python train.py --activation="squared_relu" --balance_bias=false --vocab_size=13108
Below are experts of layer 4 (counted from 0) of a mixture-of-experts language model. Rows are named up (a neuron's input weights, with its number), down (a neuron's output weights, with its number) and show model dimensions 0-159. Each number is 500 + 40 x the weight over its row's rms, rounded and kept within 0 to 999. Numbers have three digits each.
Before each expert's rows: a language model's description of what the expert responds to. This comes from a sample of Wikipedia text that the model never trained on.

# expert 44
Short pieces right after a capital initial in names, such as O-y-ama, C-ly-debank, K-amb-le, plus table numbers and semicolons.
up5:509474478486475596556502474541440488491539470411490503535494514453492510498541510534473525506454538546508527615498441444567448527437556515417585554482466431473477557462480576411456480466515496531543415506501531570507464477461473499511453476467450569503489519503501454486554507474507601481505488534548483519532501506543463449581529450509498514484518465557503461527491483486442510515538503471498542465514558492442483509484554439473531518549473479429520475477476534414485497529496573
down5:452505431465596431441467484535521501511519495466468554447411512516521534479521463536518463470478460500514476555489491482469480486540531555512542551455602514522449529400590504537512460497547517515480485509483484435483505548481514506548499559451504440413566464519471455505447484514454445517561528424456466514480464491490549479469448512514575533505541517514465479555489515452555484515413459540486502536524455491472448441524444410469534538552487511453540564491521428507491508483469468

# expert 3
Word pieces inside personal names, often after an initial S or H, such as Sh-ig-ehiro, S-asaki, S-ik Aziz.
up5:456516474458544480459454503491506481460492477525469470478557465527454579503510536471480515541564489551503511475520496449480478494519483484471445551570530513499409499426458501570513505526477407529508567556512389489507444451510492526532439485512515463454501537454495489469496460474432452480481503489505481459455491567455522540560543470462551506509547491514455483547472536501459510469531496498549468538498547523504512506433439418465459547442528496501438544561377462566461554501586435
down5:575415530487517515503536471471526432573489531497512512473411382470466514452477556526573488531496492490502544449524540546532534545482494456537422536520481475512548601507539507478535502499528519455501462527516511519502439494484571465480529486540544507490528523488511460453512510473467505513433576533525511505475547545467479518430500449512427418436422535509507514524431537481509590483546454504425523499448518456534535467421453527496464479534478527493526473547493405537512568488482526

# expert 45
First capital letter or piece of a word opening a paragraph, list entry or parenthesis, such as S-ir, R-onald, St, Th.
up4:481481506559455549533490494494515464497530573487412443508484542489449476504575407494474491468537518439453461457449468511516414553597468439606486517487530558522532506429508517459479562465501543488524544541429500493473486505504533469528482492517424507488465547533516501547527536494560500451463518510545540561501491441464563511522526540452493515501509555530518428517534474530447528494526491525503494492517462540518408499519478482485543541563497552475493387466556535564466474596512488
down4:459384482438425573457457492464534541482455512518506549536457490478483462511504430476553498379494507481524471453496450462466479448445483481491484484488455517444461462467536523342507500516537459559547479520513541511436494489482530476443452431514496538535480497505551495537493521499429489503436499500469486520526507484495513494452438458507496497539582472537491497463450497453508514507472494457514443533506495528529542498569475571452540485428522353531489479533473505474475502519516513

# expert 42
Past and participle endings ed, ated, ized, ing, ted attached to verb stems, as in alarmed, ransomed, redshirted, weighed.
up0:482464562522499496482533563518516546527495485426524507466460427455544513433512428511531489466527510503505494528484531448431539478495467451511449526510509486492551534491554500503515480568490469510508406480466484474450543460479486478491434515478570465465465505510541485551533396422483466520520515538454362461516591477537479498533444513516530468537508433462518526536490467435476445486487463565432524511528495451387451492513484541541499530522523529437515487524462500513619481468467522
down0:539483546501509489502506558459496482537474459481504472479555547515529510428588509468488463473459471483544535477474523512431467555476608481503535467522447419459523417465516556511502500462464566502467470465464562496460531511520466499494469520507526518458551514453499485548456468496490527465530489549485406504409389532412506482502508449510541431470510447541477536539514444550489534556440535509517453468492488521433476572519411511447475511585517539516493524491475477489451576524541446

# expert 31
Commas closing an introductory phrase or date, such as a year later, and in 1973, plus clause words like where, when, Although, This.
up1:481561470397531607564495475517460474501460509587464495502528486530498543556491437511474500450588553505463452468467464493568502484459496463509452465508501490539462501444494482533507448437461562475472424492460413539517554567504548511451487600527526493525476470497542473478536504439530450493507468561478504534461449520548522488570553484514452488467470438497496441492521493495526466485499528442484455580518518476524544463526549552550422516502570480522517513501463556539463488502470587
down1:509512459522529477405549538524514568496458517495463531451501514492484452434476538438560467564458480462512560450496473487497462490509436526500497514463457493372534505483474495469542513518505445564604513497566459473517562477515533567517514488497458535512558459511535527547563476560478435547552464478514449529428518519508476461526484433573508540500490436525513551464493520437513492456455512557487456448520442538518556498449520467528460449576497498524464460529427479435529488431477523

# expert 61
The syllable ay and similar endings in South Asian and Filipino names and words, such as Laksh-ay, Vis-ay-as, l-ay-ered, way, day.
up0:486504575474509478589563544520539537540510447427430495484500562492600497476465441516474477552548549486507460552510506497540496531491518477555483557471503544476589457540422476624514531537483491469533535542546503440573516489450480470501500481528468501530509503498435480498527525482396534550529504523493516509481564461477504468485427524494539464495625497539507480511457512475491483541475512505535499540532486465600535540456531419495489479587447520475464517467510512536468501497456547
down0:431498560487547479520446447456525505520480527569494554543447471588501510489542538530500493544486474391531415574500522517530507444554497437521504502428502526451468542484492494405506503436499520526482475494504456533533540442504449587487475491480551555565515495472480537453496487500468524518547470532508493434502513523511546509532492495496574450490494473491552465506518506546482512444582554548430562549518548494542513515556487509513573530579595477543539494587503497564554507511485470

# expert 38
Subword pieces of South Asian and other foreign names after K or Sh, such as K-arm-al, K-ish-ori, Lanka, plus "the".
up5:545469505516588473452526588475515549504472482556555468474502523446394524470531535510381480481534585461485507482526494510539467497569510487466541507521507465508491519502507527526496480544484495442536501506464496469523545442476511490456522529521543503467479504562425469516524604505501517553548513482452527542523538471492476458450466475530519524515503503505457509421499520442465418503425593616498563609558520465500447500520524495486545496486496479547559464525535523512448499548486431
down5:514495475498488522478489483549548449482503498583483491483425458547559551557513553542494462515507449462497554566512547504490499580444529452493496464602470518530482513552508511535504464529495553458455486500495501469424516485520484497424571511538538456556470438511517514452517529510659480478473464501426497528516507505527502465451519437487532512539509497424497562589514510587483492525532536508450485513485452499451445504517536490435533522540437528498568526558449519416561492473493506

# expert 49
Opening quotation marks before song, book or article titles and quotes, plus words like song, album, book, singer.
up4:428499521481511456505568495492477497560572571515439559557584492467526478487445499502501492563439507464471479474529500540485493543475548482500520439508522531449621550603478453546472508504470462535546469573480465502459539490486503440488430520498470447520494448509430524500495492388479549561535472519516502500452526487444538420529469520554551477468514521555514507524527576463491447508570524509549540477475471490408503501468435522522510512514429476402488517491498482486487531473509469
down4:495496505533453550466490498493507483489552437559500534510583478472497481470505448447480522537540477495472576495548514509570493537424540428471449451517455509468551487456494514518460540507417486487537491513489531560518506561491531530499472578513539441455560461538509560434508534559507549509496486547553470410518551533453510505439417425489477493524492461524453442531542545525519491487488488489497587502591532535497519524500543596469467566531530545517486514502478437512444507378515507

# expert 59
The single letter c or C inside names and words, as in Al-c-ácer, O-c-asio, an-c-illary, calc-ulation; also the space before a year after a month.
up0:535495522571561515502472428481521524503576512484496507465587568512544533455546499524534509547575507538522506517400501451492495478537524537447437562461527444504540516531528536574566464533544484494462527529492506445517490463525490571475484538471497495426516429504440554535510545546522509520483513465570527459511434519500496522567526518510532510498522547565458460565488477423553525524462529544498502468471527453458458466519459553485529459444404548455458537427516546417537524463508524
down0:454486553485567549582509421438516532494574436523540479433497503513478528506462528531497479542570545519451443528399520428541517443438508479502490485438492476544526467503557496504464510518514545490516530430444485472513472543493524532468548465503502523504525543487471572495484479472493523406502529469509507541525416528484525520532570543576598523476514561425501433552464437489483473521539458509525576502512525490468536521531580505445451518473558492531507544567507434478486447492508486

# expert 63
Inner word pieces with consonant clusters like pl, cl, rit, as in air-pl-ane, flood-pl-ain, snow-cl-ad.
up0:491444482521455518493490518516474551490574494472506377540505483439480520514527494519434515434484475522534483518539526488467425465569488455572412484472484577527456480434493517585508497522546509454602557489488472477552557498454459443576521465537464489521471490545566489423485504499558429523451469544462440468487495488541458455546515455517479475420539495562537449485507494573479528509447508460486443490518535517476518539532480487493541482562521498445516521541535546445587497518488484
down0:534464447486513538536459515484562441507454478486491547497442470489545545535446467532569502541474486555458547433499623573509506427460457513425516535409525436557447513492520517443532550517500519465483584465474490394392528515458472465503482495511541506488520486442518518510472508472544545488539487493454463430551478501495541482460472438523522497430497518501512529464547452482417440487523487546469524452491578564550477513539492493483566516474490482528556531525522527480481458526466505

# expert 57
Commas between place names, in citations, dates and thousands separators, such as Nashville, TN; 1,979; Pisa, Arti.
up1:510575468493532447557528451566535477508419531567492581468531480483509552549510513559523497496440539533533454491503500518544514482483496439511556470462534471499432501497493536528525468500509434459496494505505504464523499434480522464496504467516557429438481504479530471471476449488465513382423571570495523468529494470512453477477598509554542464527555490553506493480551548572538506486513536521550445505551505532464416464520456423529490502514527513472497468506507619533570532544560452
down1:510476538478477414500517496500464538544456509496485541466427481495470469464561486522455500531539458445526513496501465461518450448448520508423521459426466484460550467486463477412545478496538567514505483542514510502454541493438473538519503479547476460483487482435578519481444472482547513528546511580503513484479448525553574437399526568583534500503506477404528524453564489543494491499601536482555541505519557496502536505536532444472554460480463539572547451500548448549540536506464509

# expert 27
Table row ends, separator lines in wiki tables, and place-name words such as York, World, States, Carolina.
up3:484515606465468499529590540493545493526609481575536477412451527465484500532465481468467517482554465509537473461446522458549459516488411461496568526521574464522469414515593462529510483487484470576528567633505436479456515461516505480548475475513478527440459487529502485527502457414471467545525479484488508441517492486528561474524585542518490457519537512561467486559441511504506487495485452495465495436502504486450509510467483507473470480496448554473553502534453511528472483531509527
down3:495553508441474502577455493554517525503501529480541511507475500516435544472445523497497437497452531476471492537518542478521451594492496478464496556545509445469408412488507481523566578504533561531467550479419482492551533570464517479464483555444467514525588456429419492491578549455455514544488562537517460488443506533504510438556468557504470515483461534511540579554497491548576502462509495411495487415467500473494484547524520451518514517486479490511495554511478534568496534452526507

# expert 53
Middle pieces with f, ch or m clusters inside words, such as tra-ff-icking, tre-acher-y, Cr-ouch, conv-iction, Murh-af.
up0:513477485448423510486484567550556524577427483532459457509486527463560560442521478567509539446473482491526484520491377493509444515439471514487461469536561493470576508446457512575432489574469468531508445478522489499429543520529539381529427573463492525538473501517492474548460455487549471525510474510529405500524476547482500479472434429524485496441470562439544520496494524501470563540494573515501468552595542522524489477538500517487546486491494489488519502512512531484473501465490512
down0:340505494482430471557550545453510504454492509510531496447499493498506475451495444504508512476518466547465512519589478483455505481535477467484495441479469447511532457555476521434460512522473516565523512524546494469478441472609524470506499482526532575556530519440521503491522542498482499514454496445453453497468499477541451466558535508471557499506557561451533514560448506572489541500459500459523557529454546527424441489482472497394526500504502527552514514500473582555439459527430564